From a checkpoint of a small mixture-of-experts model trained on Wikipedia.
Size: 8 layers, vocabulary 8751, 11M parameters.
Experts: 64 experts in each of 8 layers, a softmax router.
Training: a variant of SOAP for the experts, 575M tokens, 4387 steps.
Below are experts of layer 4 (counted from 0) of a mixture-of-experts language model. Rows are named router (the router's row for the expert), gate (a neuron's input weights, with its number), up (a neuron's input weights, with its number), down (a neuron's output weights, with its number) and show model dimensions 0-127. Each number is 128 + 32 x the weight over its row's rms, rounded and kept within 0 to 255.
After each expert's rows: a language model's description of what the expert responds to. This comes from a sample of Wikipedia text that the model never trained on.

# expert 37
router [ 88 161 183 146 121 105 158 121  90 147 132 120 151 151  91 146  73  90 135 119  73  78 143  90  79 134 140 142 117 124 121 140 119 117 117 113 148 162 179 138  68  81  77 126  95 114 129  58 148 152  97 164 132 121 138 115 124 176 100 182 147 100 144  56 153  76  88 121 142 143 118 120 175  73 150 123 128 146 160 114 169 144  84  64  58 124 154 119 153 146 145  67 142 120 100 156 144 153 129  92 119  97 191 158  90 112  84  98 108  76 116 104 120  93 122 107 133 196 114 156 123 155 150 119 134  81 216 125]
gate0 [ 98 102 152 123 141  77 142 179 100 179 127 127 175 121 158 107 135 101 204 112 144  81  98 183 110 133 122 100 125  88  96 110 117 141 162  89 118  73 129 105 151 172 136 150 111 113 136  73 146  89 100  99  70  58 142 152 132 114 125  95 169 166 150 115 138  78 127  76 158 107 170 115 188  88 109 117  79 124 103 101 117 110 129 137 197 162 160 117 136 108 172 141 167 144 160 202 113 116  91 134 143  81 120  93  81 119 144 147 154 128 126 139 128  79  67 119 163 144 109 148 148 206  99 122 105 196 117  87]
up0 [157 139 126 158  97  95 187 118 122 148 143  74 151  82  89 125 149 155 113 181 112 149  96 115 151 124 106 150 150 153 111  81 102 157 128  37 130 135  93 185 166 150 129 159  41 186 123 129 183 149 173 136 150 145 135 144 147 130  90 118 101 115 147 130 153 129 175 118 104 195 118 130 118 136 115 106 153 103 129 116 133 113 148 133  77 176  52 109 169 121 137  91 146 135 125 106 119 223  87  99 162 184 105 109 110 158 129 148 136 147 148 217  88 119 116 110 164 142 178  85 121 129 131 122 176 140 151  83]
down0 [136  87 107  85 147 124 102 181 163 125 164 193 144 204 147  90  91 166  72 147 134  99 164 143 133 126 127  97 126  85 119 145 154 128 156 211  84 180 139 156 120  92  74 124 168  79 131 111 144 113 176 153 152 136 107 138 110  95 127  63 170 141  47 142  80 146 100 149 147 139 132 161 114 170 170 127 134 177 158 174 108 150 123 121  96 178 168 120 107 109  80 202 111  97  90 130 111 102 152 170  86 136 171 143  99 119 137 113 105 105 138 147 165 121 123 159 125 110 153 104 106 130 116 175 122  74  94  82]
It responds to: Verbs and verb-ending pieces in narrative prose, such as car(rying), dro(ve), raised, attract(ed), plus following prepositions like over, into, between.

# expert 49
router [ 85 178 148  96 183  91 133 122  59 151 151  74 166 145  56 111 122  96  95 134  93 105 115 105 102 116 154 179  78 132  94 115 126  93 116 124 142 149 140 187 107 128 101 114  96 111 128  63 171 138 114 110 162 131 165 123 112 142  91 126 176 114  69  86 134 119 159 109 148 139 153 113 148  94 140 156 141 128 127 111 152 145  87 113  76 129 159 103 152  73 108 129 167  47 126 132  80 169 156 163 132 156 163 135  80 160 111  50 149 108 108 129 141 180 118  90 119 204 128 139 108 165 128 147 185 107 193 102]
gate0 [101 114 174 102 184 134 145 109 104 118 132  62  77 130 134 139 169 158 140 120 129 137 127 112 185 175 173 136  47 174 168 114 125 107 148 142 155 123 197 128 105 137 117 157 164 163 131 137 130 110  54 111 150 127  98 159 162 156 126 125 117 131 156  97 183 105 161 131  97 139 112 171 150 110 124  92  56 118 155 116 167 147 134 149 126  85 106 119 100 127  50  83 111 108 146 100 145 123 146 161  93 128 133  88 202 133 113 121 209 178 147  72 149 105  46 177 132 154 105 137 156 139 146 166 137 139 103 176]
up0 [187 103  62 192 111 129 116 215 122  89 124 106  93 123 117 115 202 135 140  86 139 141 119 143 102 109 159 147 173 147  96 110 121 105 111 165 135 141 118 143 152 125 154 133 106 165 114 174 157 121  99  93 102 153 146 142 111 118 101 194 100 131 139  79 122 118 141 121  65 134 184 134 124 212 164 203 115 129 142  80 106  90 146  84 167 155 165 119 140 165 188 109 132 120 107  80 164 145 199 125 102 177 115 193 117 123 123 124 109 127 174  85 120 168 155 177 150 116 145 129 131 153 143 164 165 121 119  79]
down0 [125 138 136 129 114 130 114 130 114 141 127 249 171 139  75 102 132 125 142 117 119 109 124 109 125 157 128  70 101 163 112 136 128 125 107 131 104 142  94  65 151 122 120 104 155  90 140 118  69 147 117 117 109 135 124 192 118 133 117 116  54 178 123 117 155  57 117 151 119  66 130  82 148 144 171  88 113 127 157  76 115 199  74 142 161 122 134  87 135 175 181 195 167  94  78 144 124 175 106 103 144 169  93 141 125 140 135 114  99 143 124 194 141 152 114  93  95 132 156 134 122  65 138 153 153 160 203 108]
It responds to: Prepositions like in, of, for, on, to linking a verb or noun to its object, as in plays for, elected to.

# expert 36
router [ 93 111 135 146 140 107 154  77 117 151 175  95  98 147  93 104  99 114 194 120  94 133 137  92 145 125 163 192 173 192  57 171  52 175  84  89 128  82 153  80 101  70  98 143  79 124 119 101 110 171  89 132  90 120 133 122  94 123  70 151 143  77 146  80 128  90  91 146 100 149 122 111 132 146 114 157 141 133 147 131 138 135  86 110 156  91  93 156 187  98 142 114 115 135 161 112 127 120 148  97 163 170 146 165 136 186  91 135  99  66 111  93 123 162 122  80 191 142 176 169 112 138 126 111 138 109 166 119]
gate0 [106 213 178 124 123 171 111 105 120 126 225 130 151 191  93  65 122 129 113 100 135 183 194 139 104  96  22 135 123 114 133 139 136  98 150  87 162 106 185  94 101 119 137  99 119 116 127 165 141 119  98 171 115 107 131 140  90 120 111 150 132  60 170 144 163 141 123 137 123 131  94 140 133 133 121  79 151 149 156 188 136 148 166  95 115 129  93 152 101  89 175 153 123 124 123 161 131  75 102 126 194 148 151 188 129 166 176 130 146 101 128 118 131 201 145 116 164 108 100 153 144 145 131 102  87 141 106 134]
up0 [132 183 116 142 113 113  52 162 168 178 127 132 104 173 131 164 213 139 158 109 126 110  65 152  67 133 157 164 109  77 135 140 149 171  99 123 164  97 161 119 175 117 128  98 125 117  41 158 123 143 124  88 178 164 203  82 101 124 137 107 104  83 150  89 166 158 114 118  93 159 144 137 126 186 134 147  95  99 143 151 108 132 101 106 131  84 129  98 149 135 130 150 135  64 154 135  51 184 119 142  94 122 159 139 135  87 131 147  77  98 133 113 114 158  74 136  77 164 133 159 129 131 117 109 131 116  87 172]
down0 [124 131 139 132 131  82 132 131 142 166  91 142  83 121  89 168  81 100 152  79 111 162 105  97 136  66 250 116 119 114 150  84  71 108 112  83  98 122 157 100 143 170 122 113 124 128 151 144 126  92 132 147 135 104  90 107 121 139 110  88 122 136 139 153 159 102 122 140 158 173 140 134 115 128  96 138  91  81 161  46  73 115  95 179 160 111 172 121 175 138  96 122 138 185 150  74 101 173 114 132 151 182 103 102 141  78  67 149 165  91 148 125  86 115 120 127 168 106 114 100  82 111  86  87 152 184 149 111]
It responds to: Past participles and infobox field labels before by or a colon, such as Presented by, Followed by, Died:, known, released.

# expert 56
router [ 77 212 141 175 133 120  59 101  50 138 119  97 168 129  95  93 142 174  35 105  76 104 122 119  95  90 108 177 117  67 120 129 120  98 116 107 151 159 163 158  81 186 117 115 103 100 146  71 146 129 121 169 148  94 133 153  97 176 154 144 132 125 118  61 138 113 133  95 161 185 144 106 140 101 132 124 147 148 111 107 145 116  92 170 102 150 146  96 135  56 160 125 112  88  96 126 114 146 120  94  79  86 173 174  81 114 106 107  99 143 138 142 114 162 139 152 130 152 109 122 158 121 135 143 163 126 185  87]
gate7 [115  93 138 140 144 146 103 109  47  83 107 104  72  86  79 145 106 172 156  82 205 145 155 160 125 148 125 127  92 124 140  86 141 133 104 157 161 127 176  94 163 142  99 106 152 131  98  97  88 155  90  64 103 131 146 196 142 140 146  96 154  95 115 117  98  57 178 117 170 166 138 128 205 166 122 106 157 121 143 152  98 137  71 117 179 125 130 155  75 134 147 104  87 115 137 166 132 120 176 143 104 125 123  81 150  69 127 124 164 154  93 148 173 101 136 135 168 169 118 186 156 124 192 140 109 154 116 126]
up7 [164 160  72 117 198 137 130 113 113 121 129 148 107 110 169 153 150 158 113 111 153 136 105  65 159 130 140  89  89 213 165 106 152 110 135 100 130  61 131 159 107 155 115 118 143 155 119  67 163 166  96  69  71 123 138 119 143 154 132 191 110 133 153  64 142 137 138 117 166 129 121 139 136 116  88 129 133 148 134 181 149 127 173 133  88 111 111 146 179 120  69 151 121  85  79 101 176  62 139 100 114  68 144 113 129 120 151 122 116  98 166 144 134 135  70 147  61 149  69 155 193 140 164 144 171 112 124  80]
down7 [ 91 137 159 171  78 114  77 102 127 182 110  81 143  88 113 111 103 170 146 108 124 121 153 145 165 122 176 164 120 111 109  99  73 145 106 133 150  62 153 126 160 158 118 138 131  88 110 159  92 141 141 100 129 122 145 190 126 150  97  91 165 121 126  95 128  94 175 101 116 148 154 140  86 212 136  78 121  41 148 130 105 114 103 209 134 119 156 126  67 133 122 220 160 157 103 137  97 168  92  88 114 136 129  78 169 125 134 124 155  86 107 178 167 142 118 156 171 156  82 184 148 148 116 124 103 117 126 125]
It responds to: Function words joining clauses in running prose, such as to, in, from, would, has, and.

# expert 63
router [ 68 145 159 117  40 119 134 115 122 131 100 141 133  77  75 114 146 157 103 116  95 164 143 163 128 120 100 190 211  94  87 194  97 169 113 103 147  87 146 149  95 139 138 146 174  85 138 111 148 128 109 152 110 100 174 165 104 134  86 102 133 112 131 102 127 116  93  94 112 146 124 101 133  86  80 147 127 115 145 125  73 145 116 109  54 121 119  97 148 186 167 108  87 136 100 127 153 157  93 107 171 155 115 169  69 135 136  92 126 113 130 122  77 123 128 147  67 146 138  91 154 174 174 203 152 149 180  84]
gate0 [185  75 109 120 160 175 153  97  91 147 106 127 139 147 182  79 116 139 156  63 146 101 126 165 134 138 169  99 102  47 128 154 131 118 135 203 224 121 107  80 135  90 112  97 110  62 170 104 159 100 117 132 134 131 110  87 144 153 128  71 140  86  65 155 122 121 105 171  81 155 153  87 146 114 127 143 122 117 115 118 102 163 175 167 136 146 119 171 134 120 116 152 128 202  97 102 159 112 120 159 129 124 131 195  84 113  96 121  84 139 172 104  88 115 130 107 122 142 139 122  86 194 108 140 160  94 131 152]
up0 [106  80  93 111 188 110  38  68 184 146 105  94 180 146 141 120 123 131 142 107 143 107 163 154 152 116 158 115 117  99 153 175 172 109 178 171  96  96 129 110 109 176 172 109  80 128 133 154 114 113 115 114 129 118 113 180 146 150 137  88 114 103 144 146 166 110 145 123 192 103  99  95 113  55 202  90 171  93 128 102 151  95 106 130 121 134 110  82 105 173 157 105 140 145 151 110 146  55 157  98 102 110 138  96 180 158  96 138 134 126  98 172  80 133  93 150 111 117 113 205 168 132 125 167  72 132 133 123]
down0 [154 113 168 213 102 108 119 109 149 136 120 133 179 123 139 118 116 158 106  96 135 203 187 167 109 126  94 116 168 129  90  93 199 156 142 159 143 117 101  82 163 118 120 132 178 122 103 147 117 132 160  71 113 111 106 123 138  99 203 157 118 173 148 208 200 107 164 112 131 111 136 144 125 120  97 170 126 136 140 194  89 118 129 126 130 101 159 163 149 139 109 128 118 171 126  88 199 129 136 100 128 133 126  83 156 138 138  99 111 190 130 132 154 101 197 158 124  75 135 119  97  55  93 137 178 133  91 147]
It responds to: Conjunctions, relative pronouns and sentence openers linking clauses, such as which, when, but, However, There-fore, In, because.

# expert 9
router [ 94 162 168 134 121 122 155 100  87 132 134  91 113 109 118 162  53  98 122  97  82 131 129  63 111 123 132 123 158 144 100 140  80 113  98 118 132 128 158 126  97  88  69 138 100 121 143  66 122 144  83 150 103 121 163 121  89 168  94 164  98 162 187  53 145  69  81 140 139 123 100 130 202  80 168 148 148 147 142 108 139 131 106 136 129 142 152 138 165 178 147  63 132 140 110 119 159 133 108  83 144  92 179 201  90 150 110 147  79  81 123 103  77  98 131  97 175 155 137 160 129 171 150 127  88 114 199 114]
gate0 [136 109 181 142 127 140 120 158  79 169 209  91 150 105 148 130  75  96 162 108 111  97 158 120 145 158  65  91 156  60 156 133 136 102 108 147  94 114 118 162 140  81  85 141 146 131 118 110 152 105 142  64 145 148 155 158 146 141 121  93  81 184 126  86 211 109  97 104  81 103 160 121 123 105 129 152 133 110  99 112 104 153 140 125 186 146 170 154 127 123 220 154  91 127 155  75 154  65 110 122 108 106 151 136 144 152 162 151  35 144 156 151 121  99 137  65 141 158  91  99 102 140 111 161 121 105 132 127]
up0 [160  69 134 117  68  92  75  91 178 116 124  70  89 170  81 109 131  89  95 127 131 167  90 141 125  89 144 186 145  72 147  92 129 165 138 125 120  75 135 117 138 130 130 104 107 119  71 181 111 176 149 144 132 173 125 128 156 121 112 117 119  72 148 129 102 162  93 140 147 135 126 157 135 107 161  94 135 116 104 116  43  63 138  99  71 137 105 127 145 138  69 182  91 149 134 151 125 151  92 130 122 122 114 137 125 167 102 104  89 143 121 171 197 146 206 157 143 132 101 134 125 165 128 117 184 166  62 174]
down0 [109 139 174 129 145 143 115 123 180 152 110  94  78 165 114 140 156 115 146 163 165 112 144 126  47 160 167  55  91 105 152 123 110 127 101 142 164 123 142 166 180  90 136 130 112  98 255  94 210  88 120 127 119 111 137 126 158 125 151 151 133 109  68 155 170 131 149  80  99 109 107 134 117 141  89  84 113 149 168 110 141 118 145 142 109  87 131 143 136 113 153  84 127 169 181 112  98 180 109 116 103 140 164 157 156 141 151 132 207 102 155 143 101 150 165 185 134 138  91 141 130  78 137 120 143 128 162 136]
It responds to: Finite verbs, auxiliaries and past-tense endings in narrative sentences, such as was, had been, became, and ed in institut-ed, reop-ened.